config.yaml
balance_loss: 0.00655
n_kv_head: 2
init_std_down: 0.0
lr_head: 0.0045
decay_fraction: 0.733
batch_tokens: 32768
Below are experts of layer 5 (counted from 0) of a mixture-of-experts language model. Rows are named router (the router's row for the expert), gate (a neuron's input weights, with its number), up (a neuron's input weights, with its number) and show model dimensions 0-255. Each number is 128 + 24 x the weight over its row's rms, rounded and kept within 0 to 255.
Before each expert's rows: a language model's description of what the expert responds to. This comes from a sample of Wikipedia text that the model never trained on.

# expert 35
Number chunks, table pipes
router [104 135 135  88 123 137 151 160  84 126 159 161 104  95 115 154 127 130 146 178 125 132 126 119 107 147 116 140 159 120 140 121 125  77 141 128 147  96 108 177 131 148 105 146 102 152 157 109 113 152  93 130 113 109 138 156 142 153 162 181 140 155 140 167  89 121  83 126 139 123 194 155 129 109 136 136 128 136 122 128 111 103 148 108 153 161 149 108 135 128 110 142 114 154 134 115 161 148 121 137  85 159 116 173 177 127 154  97 150 112 129  93 123  99 127 131 113 168 133 127 181  94 132 100 121 133 179 142 144 133 117 112  90 160 125  94 121 124 155 122 111 108 130  85 144 111 131  94 141 144 125 164 138 127 104 135 142 103 102 140 130 156 151 150 118 149 137 143  89  99 106 114 114 110 107 106 130 147  89 118 149 134 159 179 157 133 161 102 113 151  70 149 114 110 146 140  88 129 109  96 115 138  80 126 151 141  99 111 161 119 144 107 133 150 101 144 104 122 124 105 109 117 106 159 139 175  85 107  79 167 125 176 156 160 116 143 151 115 154 123 103 150 117  96 167  97 113 124 110 153 119 167 120 135 140 158]
gate3 [111 119 149 124 123 121  67 116 126 151  97 136 166 157 138 129  77 125 109 104 152 131 124 110 113  80 114 133 124 119 141 140  95 163 114 156 114 162 143  85 168 112 118 116 138 156 151 119 181  91 127  91 131 202  76 121 119 108 131 128 126 160 142 160 146 105 151 153 105  77 146 116 130 154 124 145 129 136 134 140 141 142 127 132 126 101 133 135 110 125 131 140 131 112 190 136 130 171 177 178 127 117 103  98 142  85  97 153 106 136 124 185 115 130 121 164 111 141 141 133 121  98 181 160 105 149 125 110  81 183  80  99 171 122 124 151 126 108 146 129 124  78 145 146 147 163 103 144  96  98 106 113 166 151 160 123 144 117  96 150 117  98  61 147 126 116 163 134 110 140 111 101 126 122 145 148 169 110 129 127 132 105 139 119 106 150 108 130 133 131 146 152 112 124  93 127 107  93 156 108  93 142 128 163 133 109 101 120 104  89 141  99 141 126 142 137 150 123 120 102 142 166 156 116 121 126 146  84 129 124 147 153 113 117 128 126 125  99 116 130 174 123 151 142 136 111 153  86 111 156 120  97 148 119 132 148]
up3 [171 139 128 150 108 151 150 113 176 129 101 139 118  86 159 131 151  87 133 141 129 152 143 107 100 101 113 136 138 144 134 141 119 155 129 165 106 113 105 122 120 161 116 147 137 114 100 127 118 112 111  98 113  95 128 151 117 154 115 127 190 147 140  96 119 120 130 143 103 104 143 141 149 101  95 113 124 135 152 195 137 112 151 130 114 122 110 116 113 126  97 119 152 101 123 134 159 156 110 108 148 103 103 108 137 132 124 115 131 137 115 121 127 122 181 147 133 123 117 118 120 118 122 132 153 114 124  71 132 118 158 187 142 176 180 147  81 154 108 143 141 105 119 130  81 125 115 124 164 114 120 114 127 103 133 165 126 107  89 152 124 140 123 113 149 101 131  83 122 122  93 142 119 158 124 133 169 114  81 104 139 113  74 158 125 113 104  85 143 174 165 115 107  91 125 119 119 142 157 125 157 132 128 120 145  61 164 106 138 107 125 148 113 106  85 137 146 117 145 145 178 182 120 137 178 130 138 130 126 134 137 115  91  95 110 122 118 148 110 144  81 116 170 153 146  62 104 135 115 128 155 146 147 105 145 192]
gate4 [121  90 124 127 120  74  98 111 187 111 126 195 112 109 162 149 134 125 111 113 130 131 164  94 153 164 130 127  96 120 143  85 101 126 142 151 122 152 124 138  88 174 147 107 122 132 117 147 112  82 156 160 144 104  54 116 143  76  88 128 151 128 139 132  98 128 154 128 132 128 100 131 112 140 115 147 114 162 140 129 157 134 118 121 126  85 145 164 100 115 154  92 129 161  99 160 114 131 132  99 161 152 107 113 158 143 112 120 152 148 145 140 127 107 152 106 149 124 127 143 113  92 117 169 117 127 147 131 111 143 136 100 104 155 118  78 124 172 137  93 154 113 120 157 126 152  99 119 102 114 139 107  82 151 122 151 114 126 135  80  85 106 145 120 119 153 115 136 169 171 114 140  94 149 124 173 111 141 116 124 160 112  96  97 148 114 154 167  91 126 156 110 132 137 117 120 127 139 127 132 153  67 116 126 142 142 170 113  84 110 140 150 139  88 106  95 115 157 119 112 161 150 141 106 137 146 131  97 140  83 137 163  89 174 123 131 142 143 143 127 137 142 139 157 130  93 146 160 129  97 162 124 112 117 105 109]
up4 [128 139  99 173 125  81 140 138 106 122 121 135 151 152 126 155 124 132  96 112 133 160 137 146 127 114 132 144 165 124 123 122  90 109 117 133 157 135 142 134 135 144 156 155 144 130 134 114 122 131 122  95 140 104  76 104 120 129 149 101 105 165 119 151 125 133 104 153 146 163 127 135 135 152 138  94 106 143  81 133  87 104 142 134 105 172  99 119 107 142 118  91 107 170 138 146 129 120 116 117 125 130 126 126 138 141 138 139 106 130 112 151  83 151  95 135 124 104 127  90 103 122 196 129 167 128 129 140  63 116  96 108 126 112 171 130 138 119 187 137 124 131 114  97 182 140 197 117 122 140 122 110 114 151 132 145  80 151  76 131  78 138 111 101 145 138  99 137  65 114 147  82 109 124 118 135 160 150 141 138 139 108 140 135 125 101  82 107  78  86 159 126 102 117 173 152 124 133 111 116 170 131  88 126 119 172 151 128 131 116 111  99 109 120 159 117 132  79 150 122 154 121 102 128 120 139  79 154 121 107 151 124 112 164 117 109  90 122 111 126  89 115 126 102 143 168 120  97 145 110 112 140 123 192  89 126]
gate5 [ 82 160 104  91 120 132 121 103 112 145 124 136 123 181 138 145 116 103 146 106 103 153 126 119 103 141 119 171 134 104 112  46 103 122 104 110 114 130  92 112 110 104 116 114 118 145  92 132 160 132 127 112  99 168 155 119 183 150 120 152 128 122 102 142 127  97 110 166 121 135 114 115 109 150 127 129 122 115 168 124 133 145 113  89 115 115  84  83 135 140 123 153 176 143 105 153  94 146  99 152 125 126 108  84 114 132 125 146 151 101 120  96  97 160 137 175 148 119 160 161 161 115 122  85 112 142 151 130  93 120 105 118 155  96 181  99 110 103 144 136  97  84 113 131 102 139 118 111 124 125 145 130 138 132 136 126 117 152 133  87 121 127 105  72 150 103 107 128 118 173 111 153 123 119 145 168 101  98 151 123 106 138 123 164 106 151 134 163 123 125  94 132 149 134 181 142 161 161 105 131 141 156 129 141 131  99  94 106 127 123 130 141 100 173 148 103 111 149  96 130 114 132 125 156 112 139 106 144 135 134  77 128 149 163 150 185 111 147 117 174 119  99 113 140 115 117 173  82 137  73  98 127 146 129 112 136]
up5 [106 129 167 158 122 132 140 157 131 121 110 103 128  95 121 127 146 166 115 151 122 130 159 161 131 149 129  86 135 150 119 179 154 142 119 163 121 132 148 144 152 127 137 136 115 117 160 160  98  85  92 135 118  79 112 160 113 107 144 119 147 120 131 129 100 120 129  82  62 157 138 145  95 115 126  84 142 151 134 108  98  96 119 111 154 109 150 163 124 171 166 117 126 115 128 151 145 113 135 125 141 152 147 155 138 134 135 137  80 111 153 179 142 106 143 111  98 131 133 102  63 113 127 154 159  73 106 126 135 108 139 170 163 139 129 145 142 171 116 106 128 178 137 112 124  81 151 102  99 161 128 126 127 125 163 132  92 129 102 155 148 111 121 129 111 140 143 105 127  92 172  84  94 105 125 106 156  97 124 122 142 115 125 104 138 107 125 109 134 145 142 146 111 190  83  52 133 113 110 122 107 109 122 107 109 129 133 158 154 152 131 113 142 111 148  96 147 105 151 135 160 131 119 132 123 148 142 111 128 126 136 139 104  99 122  79 138 149 110 120 105 148 127 133 128 169  96 163 146 189 155 110 138 166 152  91]
gate6 [173  90 124 147 137 127 139  87 117 148 100 177 144 130  99  82 120 135 104 129 110 137 136 121 128 150 184  98 117  97 177 128 159 116 150 118 135 128 114 127 144  96 137 108 113 126  65 115 144 124 102 145 112 131 111  94 134 112 131 122 124 118 150  90 180 159 154 129 135 132 126 144 170 144 158 162  64 134 133 179 134 117 161 159 116 124 163 123 125 146 104 134 130  96  84 126 116 108 100 130  79 105 119 148 108 108 117 127 129 124 153 144 145 150 179 185 115 104 116 128 137  99 127 114 186 137 195  96 129 131 147 115  66 140 116 160 100 158 124 108 130  91 159 167 119 121 143 153 135 136 133 134 154 160 114 146 171 113 119 133 108 108 128 146 136  84 140 131 123 144 133 145  97 113 112 139 101 137 139 138 150 160 124 114 128  94 108 104 150 125 147 143 126 142 149 173 120 171 122 132 127  94 124 151 129 113 120 109  84  90 122 146 158 107 124 111 128 110 140 152 133 145 123  85 110 163 131 125 158 151 104 146 104  69 143 127 111 151 154 111 146 135 128 181 111 166 167 142 108 128 114 130  75 115 123 102]
up6 [149 164 141  98 175 154 127  92 118 142 141 109  88 156 129 118 135 143 126 113  98 139 125 130  94 142 140  90 140 144 134 113 157 112 117  96 140 156 114 129 105 135  83 163  93 114 100 126  98  83 156 174 113 150 126 173  86  93 104 138 105 123 156 142 117 128 136  85 135 129 137 110 156 163 169  62 142 136 101 122 124 130 109 169  88 129 123 113 105 166 104 153 146 147 116 178 128 161 119 142 143 100 144 130 118 152 111  98 155  95 113 147 125 133 126  77 110 153 134 144 124 126 103  98 173 165 137 165 120  93 122 144 117  98 100  84 126 132  95 122 159 138 150 160 142 143 107 143 149 109 138 111 186 126 121 125 141 124 156 105 123  97 142 102 151 124 133 111 117 185 134 125 131  95 127 125  77 123 122 159 138 112 164 129 128 127 145  81 123 152 169 144 125 153  98 156 126  91 106 150 135 124 127 131 128  69 153  96  97 113 115 118 138 126 140 118 121 140 137 147 103 104 140 101 132 154 124 141 127 145 127 115  98 133 103 122 157 183 135 122 120 124 143  49 139 157 150 114 122  71 120 138 126  85 160 141]
gate7 [122  99 106 105 112 126 101 151 162  89 110  81 113 108 144 124 145 135 112 144 124  85 167 138 152 154 123 112  94 113 100 145 122 157 120 175 156 121  89 120  91 110 151 138 129  54 102 142 132 148  96 107 180  80 151 118 122 140 132  84 103 108 144 128 104 117 171 117 157 138 122  93 115 170 113 113 120 145 164  82 126 163 132 132 146 120 164 142 144 121 135  80 156 103 143 137 112 125 159 140  91 112 130 130 132 145 127 169 120 135 154 134 136 120 124 123 112 110 143 125 100 133 148 147 180 114  92 131 114 106 122 126 100 136 119 144 161 188 125  99 129 155 102  95 172 147 127 154 103 130 105 178 106 130 145 130 133 126 145 140 121  52 146 122 153 126 123 105 142 132 116 150 156 138 113 107 157 137 139 101 156 107 137 115 134 133 146 134 132 108  98 117 100 121  95  86 123 188  66 104  67 103 119 119 118 119 103 153 110 151 104 134 134  96 137 129 140 116 140 137 139 125 172  63 124  87 150  94 169 132 128 113 132 149 141 132 159 121  72 137 133 138 102 141 120 144 105 129 113 145 144 104 132 111 124 122]
up7 [145 160 120 114 110  86 163 133 123 138 143 124 114 139 118 114 101 159 147 156  90 147 131 135 119 140 114 157  60 166  62  99 147 149 114 152 125 117 144 116 112 133 129 110 124 173 139 155 158 156 132 117 125 146 125  99 138  95 103 111 129 138 142 162 119 165 144 111  81 136 143  82  97 143 117 106 137  82 145  91 131 126  94  92 110 130 120 131 108 137 126 131  94 144 140 101 135 104 141  90 111 147 108 150 138 143 120 117 148  95 128 112 137  71  84 132 187 111 161 141 183 126 117 182 109 113 144 102 136 136 118 127 120 143 129 137  92 154 124 148 144 119 110 144 161  82 113 154 128  82 123 115  84 126 167 138 155  91 119 169 163 123 122 122  97 103 148 128 119 140 109 137 144  96 148 142 151 130  87  85 136  98 158 156  96 148 141 127 150 122 104  85  97 103  99 113 123 110 130 145 110 130 165 113 170  89 146 103 125 148 170 113 131 121 136 128 126 133  99 111 125 119 115 135 129 161 137 116 145 161 120 184 102 115 154 166 142 102  95 121 143 124 126 134 127 134 143 152  93 151  66  78 134  99 139 159]
gate8 [137  85 104 120 100 157  92 116 152 105  98 155 122 139 145 119 170 134 134 124 155 139 174  55 152 127 165 149 144 140 130 119 124 156 135 125  85 101 132 130 142  99 141 169 124 161 139 104  95 150 161 131 115 123 172 128 163 145 132  88 123  99 170 117  83 137 150 130  84 144 109 147 139 116 130 110 123 175 119 140 131  86  85  96 154 122 141 165 101 112  90 152 113 124 140 133 154 104 114 129 124 163 129 108  78  89 161 130 120 133 160 107 128 149 118 168 115  79 118 166 163 128 132 119 171 166 146  78 153 139 139 158 121 135 154 161 112 175 164 100 108 139 116 129 102 134 129 159 121 115 143 132 121 121 135 105 141 144 102 138 152 123 125 134 144 112  96 103 140 124  95 133 116 128  94 166 178 110 147 145 116 112 132 148 105 115 117 131  85 141 154 126 132  87 140 150 177 176 105 115  78 116 149 148 111 120 137 164 113 132 153 160 133  82 155 111 145 116 131 148  82 119 144 123 129  96 136 144 129  93 115 113 119 140 144 145 145 121 155 112 143 151 134 147 160 101 117 134  77 143  72 119  93 132 139 121]
up8 [136 120 144 160 161  79 145 139 145 143 121 131 127 155  99 146  77 144  88 149 112 103 130 105 101 182 120  81  93 120 147 155 136 151 127 112 153 137 146 121 136 117 136 133 124 135 125 133 151 146 129 116  91 141 154 130 168  98 125 113 140  76  91 154 106 123 120 124 124 122 133 113 147 100 137 129 127 137 134  97 170 133 149  99 129 158 140 166 142 165 158 104  84 139 160 139  96 135 130 169 141  95 141 129 121 159 138 165 108 173 122 166 182 146  91 139 131 133 133 146 124 139 151 120 142 145 131 142 111 125  92 140 152 106 121 139 148 129 130 138 135 151 113  99 140 154  72 145 104 122 175  98 138 171  83  83 169 124 146 136  80 152 143 115 137 174 145 117 132  85 102 151 143  96 100 125 151 131 143 152 151  96  98 136 106 182 103 135 178 102 134 154 113 125 197 159 143 113 151 120 126 131 170 179 123 147 138 114 141  94 129 112 124  96 110 118 159 139 136 123 148 120 141 134 110 117  68  89 174 103 137 184 114 124 139 140 125 109 145 118 158 144  86 131 113 139 116 115 129 105 131 128 147 140 103 100]